From a checkpoint of a small mixture-of-experts model trained on Wikipedia: vocabulary 8192.
Below are experts of layer 5 (counted from 0) of a mixture-of-experts language model. Rows are named router (the router's row for the expert), up (a neuron's input weights, with its number), down (a neuron's output weights, with its number) and show model dimensions 128-191. Each number is 500 + 25 x the weight over its row's rms, rounded and kept within 0 to 999. Numbers have three digits each.
After each expert's rows: "comes before" lists some tokens at least twice as common just after its tokens as in all text. This comes from a sample of Wikipedia text that the model never trained on. Tokens count by the router's weight.

# expert 21
router:490491523515528509546541477507498479475466487500509538501506530513493507496537551500490490483511500529513464474468520522493484477498513481503516539498498502522518519442466515528475500492512525
up3:496486484481464467533513468497505540464516505497501476468502483514469530497463483526523481504477479467507483514483518452474542536536552452492487532470485538477533522513526507520515489484531533
down3:497471481512482532467514502480511535488499519508451464485518468496520489517480516504504541516493527488496506529477474495506520541487500456497505490530532453495519478498532503490487486503503469
comes before: "-", " |", "|", ";", "=", "–"

# expert 14
router:501568488537511531531487475494508495505478493512496516483506465510505517486493534487462530486469479446530526504498506499493501541492523485503509510451487522519534501472521467480524519508471526
up0:524497470492511536487488492509505498549530507529514537482485491503510498544510509479473508521542574480559480526505500517527538503520556485534473508462541523510539458481501509550520522510509509
down0:506508450467476503532482434489468490454494494490513466506495445499551496553534530518502500517459507511501484521519527481500498510508487545530477473487483503529504492491522527513528484508505516
comes before: " to", "ed", " the", " in", "ing", "="

# expert 3
router:486523508527476531477512501544501513495530494493481474512490480515493512496503490508515476518529502468465437479557504503487514516533508509508489548524494551497498486438518480528511451514520521
up0:507492539509522521516519490508541488493548511472488534486509478472471483515535496526498491501496528518490518507508500483503455492482451482490573492491462510486519463489515486514480484538465507
down0:493543502491452466465439531531509495520493498484538521481502469480510515489477539526460518481468530488463499527488526484488504549540515490494542517479486525451398511499545468516491467479487483
comes before: " the", "=", " a", " \"", " his", " by"

# expert 63
router:512528486501529519510480466498493502467480472514491542482503501453481513467522496539519534488512477457493511486426526477502477506528504496502479478509482539491475483493521453488514494524498526
up0:497520510580535495519540533440553520491489457468480493518480477474501516560489522483487545451499537545481461471485548506498536524500509471530531506513464548519496496462490450509484518506492507
down0:529536485503540549473507494493497486455494496513523485489494512497493482459498485466496488449517518478460517464500484459526512488489474492515511486502487536494527494459501499489481474490512541
comes before: ",", " and", " (", "'", " was", "i"

# expert 38
router:510483530518533477504450514488477489491422491513500551503508485523508502525482509483496476490529530508503482521455507517501481540486519569512471501554525521537534484480463526516524509498500499
up0:460524519455522503491489535561515467514494496485532520532446467530515499492504479494462490512472480484527488501475482517557513505440438506468551510528520499555489497482522488516490489504502490
down0:517505487538528495465478457540479485492526484548535549519519498528503511503541456518459482519484484479511494557472507515511523453517515477495500498497519506530508533533486502525534524533480511
comes before: " of", ".", ",", " and", " in", " ("

# expert 12
router:539516507530544482515465466551492521501502480501487557499468509509466503482503456537489511509471490488499476481558508480489520495563503499513491503513484525534514507500472541501517431535494509
up3:540496528514535510508473493491509494506480543536506516478460498457481511549511516465509468509501494522517471508529504516508521489493498470529486463497503511551517534491480480529516486519474534
down3:493507496482521504483487514476461508503544518551478524463510466551533474457497490472503519489504497516477489519501520502469479523511483541507534505483494523453470535484472487487479534502469507
comes before: "\n", "\n\n", "=", " The", "  ", " In"

# expert 56
router:520545505524499503470436457528489458518500487498514528464491525519462504476538503519456506500512523506471518488403500513485493532484524539487534499485501582523511540496524501515503467517485498
up3:479470483470509540520519498517513545446481513504491515492470514502487511484524549465470465461505543470484515456487472500495441509542474511528491534462466501541467518466482489516496513481529511
down3:468481475524477511504480515530529468487515488455542529461501504522514511466506517481424497499514474508497507483486507540440453509486502532500478530551491463489505513493445507539496504515500488
comes before: ",", " and", "\n", ")", "–", "19"

# expert 27
router:527492501524497516517464469505499538521520525456538508491509495519499487533503469516523490490507518478527511495524531532513496529566503492479516499520493532500509550486502475497490488504487448
up0:500489528517519472457499477488478509487516494523493495508493479492505463518524471503507480440495487534515499503520511476463437474485523504508516494523522503489531474449534546519495504504503498
down0:491490464525469471514469531505500490498530487513462498518473495516525517461491464479513484486491457519520501479501526562519484487546527484448513442459508455497501494546503488496527489472510528
comes before: "|", "ti", "nt", "t", "ge", "{"

# expert 2
router:485567497516505534500497518529498490502462496495498515490487465511479508499534545497472555462480482432527511469506481490491489522477510506498521500483511512511529514464525473486495472513483510
up0:506497494549473472504504514520549552486530506471495503482517498487501531503498454496509491507512462473522526526493498493496470528516515477552502514471491509461468479516496460491507505443500513
down0:524457478515509499502530494542499481514474506499476479500553516502520527523500469514472494521496521476486505499497471474475466519476498507493460496489484497515469487477474532494502522497535522
comes before: " the", " a", " to", " in", "ed", " his"

# expert 52
router:511500495518521508496492481510567482479481521476481552498502470503498489537572547507458547504498502512463494443492508515490471541533489516481508498463495527517516492487481485499516440504514501
up0:496524476507524493481469469523520444523495491510527499500498513437514529459512475515502473572528532496504537510499479518532447473504523544513462505492552505487518519489494508513504542527493458
down0:520499491518540526497507467494458465546448485559471498527455498466497500488534482459508495489511467512485474482499506543505507503511502512507485514474507538481504487481495488480470496484468504
comes before: " the", " a", " his", " an", " its", " their"

# expert 33
router:547482515533525482482461466496483501499479484482462519517545498504504478517488465499489481477499506477461454501463487514488472516514517523502490524586524497512479480487477477543552555509504475
up0:523526503508479472515526492510501496507525507491499553497506499492508490446496504481490515557483492507541482483509488516491463497520508498480510493507561463528469502554512506527486494481470467
down0:501508545470479457498502544498478490533480480528511513457555535491529525464501475523470506545528518501502509486446460536497466499502486534503528506469508491464480495488509526522502533444495464
comes before: " of", ".", ",", " and", " in", " for"

# expert 59
router:503540519543487488472512498489553501483483511482507515508470492482502500516513495482551539493495521489482481494508494509517469518522491494502528507510506533494493478463504488503524407466516503
up0:508536478525493515529539502509461494497584464506490489498532469476530474492473497492511468454458466544481475490448477511478481516492504547525521503487479531503499476532501528472483490517477483
down0:476536517521491525490558492514558496468515494477496492424487479533503493492463535499505497493526505506558525475525540518494463495500541497503530516506603532492530559498485455492524464516522533
comes before: " the", " a", "\n\n", " The", " he", " his"

# expert 18
router:538466523497533501478516499513468501476466537508508513497494518504528519511545576487489466482474494494488510514480508499489525517508531503524488520518488538484480489487510488513483538504513510
up3:473486519487498494497485450475510504548472479529515538537513470572499472511464512473493495491509499507519527505498488521453483506503480527506476526506543479498538493519543509544537500494474512
down3:461503499508501475531473507484499531519508469513479502522469477533525505520472511506505502540551534515509452470528546473531460521477485555477486508464480469475512476481515539513543501541455528
comes before: ":", "-", "°", " /", " ·", "{"

# expert 19
router:503479490502542496516475509507469527479457506508531571493503496557516518540507539516484479506494505516468487498509509516497475552479506514493508521499545541532518501497485475511488466497458477
up0:489496460538455500505498526499492528511475498520463458502456492523523455535536504496480503501482526509466561527486495530475466499477527496536491508478497509472513513454515507483511480458541549
down0:478509478542486489503505521490489458490471506497485461465478484539513500495541524499489463493493513550503537523485533528500499499483507528486487498534487507485521484483458478450511548457502475
comes before: ":", " |", "–", ")", " /", " information"

# expert 24
router:569537499509541481490500466512484538481511511518510538490499500565498513509547545500475468528475537519532463505523482489516510511494548543475500544511548520520503501476550516486501548488509470
up3:551522508533500498503487479487466529498479485485506508487493476490515500473524483506482588517512509485503498510526505517537499538536544464518471480481474560486478543549453513536531511496453540
down3:530446486471531518488479542538487519514494529533474492526527545476502495525527524486500540504488512498510439513484541482465491528540518488515478499482519511508493494486496550543469472507520499
comes before: "-", ":", "|", " by", "ge", "t"

# expert 22
router:475441537487531485538493499494521484507434508487513550480549497497552509510541566529491502488463542516476504454488528549456529505514505522498479536512518520509511518470486461530498494487501490
up3:504475521550518474488453480423446530546480536475474491527521529517490449453493513437487506477461515462500514487517476521484548459540480508529479515502480537478475461534528507495516511486487456
down3:517503511495503508495511488455532480452487462499537510538517493492515485545519445530528510465471511478528530475536491536495487513547515534513487534506537514501509535504532459526481546511521564
comes before: ":", " |", "\n", ")", "  ", ";"

# expert 26
router:499477485545546518499513480526491488484468516510504506450520503507481503509558547527481533515513525487464536438488536533484486519508494481489502515550520550500510488491504477527487461500533506
up3:514486491526522512526548476516495493540521477564515523530516539461501501497498465500451508508502501450488443516520485532451481503502509482497516494525489502512486513507483511491479476535512494
down3:532447511492491493509508496481511504483512473476492519467467497501498540479532464521517513494472487523477443511476491527455513499497573490515512510511520512472518573495484509426536494440502522
comes before: "|", "-", "=", "–", "  ", "The"

# expert 11
router:533530486558496530510487512528489450503496515520484511514502482495464485492494505520464489478504482476508505503487504522456507512510490521510529496508516524515521497436525522536513547537498482
up0:493473493451475519498531499480513464537489521500521516503527478469484519523486478448548532534504502467518513475480514506458483561491477472470545502478524496506507452462551488516501443465521539
down0:488558506490539487524506464508524495533510474482489515523486496468529523508496464496467476520489500520496470501513498544476514548515538492472511499518486488510485502504508497521472507546464495
comes before: " to", " in", " of", " the", " by", " a"

# expert 61
router:515504527518557503510501542466536515469516507502484517473548486507506495508560518519491532510523501451512481471524463520492509532494481521519491495487525558517517510502490452502491392462490517
up0:499463545490507475468505487484515509491526479504521476534515509459515515446528519495485501531513477499526492514500511551527478463466548463488495486506497470513500502482529472512503521484478497
down0:524518518523504506495505486538515472477511517463514478563538505488473500544452537537499513469454496497501519495508467527482499522502516506520468491548526515498473458522488522508475479548506484
comes before: " the", " a", " his", " this", " an", " their"

# expert 32
router:541513524511538504457463466505466521513486481479501498450489535555520508534510513519521531496490505457512464438432495488504449545493499537490526491508523531510509508513472509497494488503482486
up0:480469509476511497538471475525505480515486499510498479507476497488507472559499495493508470486469539508481495469514508505497499472539493527460524533524482494505535487502526466532453450503513484
down0:480485482459505464500517497467480489535505537481470507507455492489510532516457571541508466469495489515490505491537476506505498461474469495466537519514517487505503500525511492505513503547495472
comes before: " |", " (", "\"", ";", " -", "\n "

# expert 13
router:508553492529476496497483498536497469491478520485486484500494497540471510462492552502478534499489493466520523502468485490497489534486512514492492539474507508514549496466542495530494505542508488
up0:472464561497518491501510487505495516538470487537487484532537497465452493433509446455487522502487519474456486485503485497453533516519497497497524522470501496467536479553467473510501504485532460
down0:506497562517497461492537523445509489504494545484493580461492517490490489470548551552476516529540494500532513532507479531503506541501512522482498493470508503512466465492495516498516487514489520
comes before: " the", " to", " a", " by", " in", "ed"

# expert 4
router:561530546535508559511489486476502484545452483525498503516478494527486518479485514507461535502491462459513553514536542517479491522538491471510523494500491492506505519516504536531524527515449490
up3:556492522512511559504499535492483506540470493533547503495525489504476490452499526554517463493454518493493501487498455518501524505520482481470527529506508503487477524517535483524492480492512471
down3:487480461483507448509538487534487494500528485484521479492513481467516512507540494508504486503525481493504503501498510508518487501484508511469508499486508474497524493455502487497494509520496491
comes before: "=", " of", "ed", "s", "ing", " to"

# expert 7
router:519538538475546534495481466536488506492481514482489502502484505494467491485480540512471487510481474526510483486492481481515498528491494508522500484526476550481505490501491538495487474528511551
up3:473543469495491497508501488529507442500481536487529497443526537487506475506499536486541481529514502478512435446511462530458522543488511491491513508497520502550517534512473497480536475435492507
down3:502484473468490519539477491489508483552510502506498477489442491424489523508515519474480499546521490469527471463489522550504498473503501535531481508491484518532520495490514514458515472504469480
comes before: "=", "\n\n", " The", "\n", " He", " In"

# expert 31
router:512497460558516516444516490469501484512471517488487541453521558531480450515564544487470510519531527507503534519481540546492465522493486518487504491485481507489500457491495480517536484515527497
up3:513547498525502475467511492495509477482539506492518526488530553527486533484507545504500454548508540483479523495475517468502527484528540510496465491520529517507480488506519516483495479513513482
down3:530494503525541491520535460480558498497514495512496531491544518492503496453503512483495475521546528490483575498472534512458495515548509491514526520492514473505473522456500479515443499476489477
comes before: "|", "-", " -", " by", " /", " ·"

# expert 17
router:492485509500520462497472500526479462504450484499520536442531484513505495500532514499511494491519504521459475441448523540478453508545482543495493495539517528489525505484502450525464465513503497
up3:521477520519518508500455460521514479501490486495462516506483496496504528502475481473504494479531488533536511456485497521464474496522511508526517518458454508507508513508532502487471453518451513
down3:493487515468506489546515468492492483456524493493516490473481539525517475458516523514531487518457524520495508469518492492476480500497515490456498474505459496522516518504543501467446496517525517
comes before: " |", ".", "|", ")", ";", "–"

# expert 9
router:545496493471525472538440459516481522517499525495463534482469523501464525491523466511494530498483536445527488451489520511488503527522500449521504508522528542482495507480485549502479476488502522
up3:496515508479504488522449529470498507521522486480534527520498499437524480507492540498477503526514508505456500510511506496488458495479514518494482480522507497554507538475521514491478518552522494
down3:491489493475461438488502478522511507502487510442497506534522476522470548466473536460520486496498496535507506515527523491510526528501491479484528497499492495524504511497496532494462533470564475
comes before: "=", "\n", "\n\n", " He", " first", " season"

# expert 16
router:520512465503536533548472477499517462500535527499517521460515486510526493502524518535493499514502496530528512452443501499454457503518534467498489519534479536492504466530487466492498445515517509
up3:480499536502550523544486511516500512499479516477499523532416493540491513462537552460474526492548496537524527476517518509460476477547516502493492563539462464483501476502472491503539488493506493
down3:526467529514507514523533506455449492493413501509517491541530514487500489511521481525502529503514506537536495484536481489515505507504477483511519534503523522492520528559487458502541467482547469
comes before: "-", "s", "|", "°", " =", " is"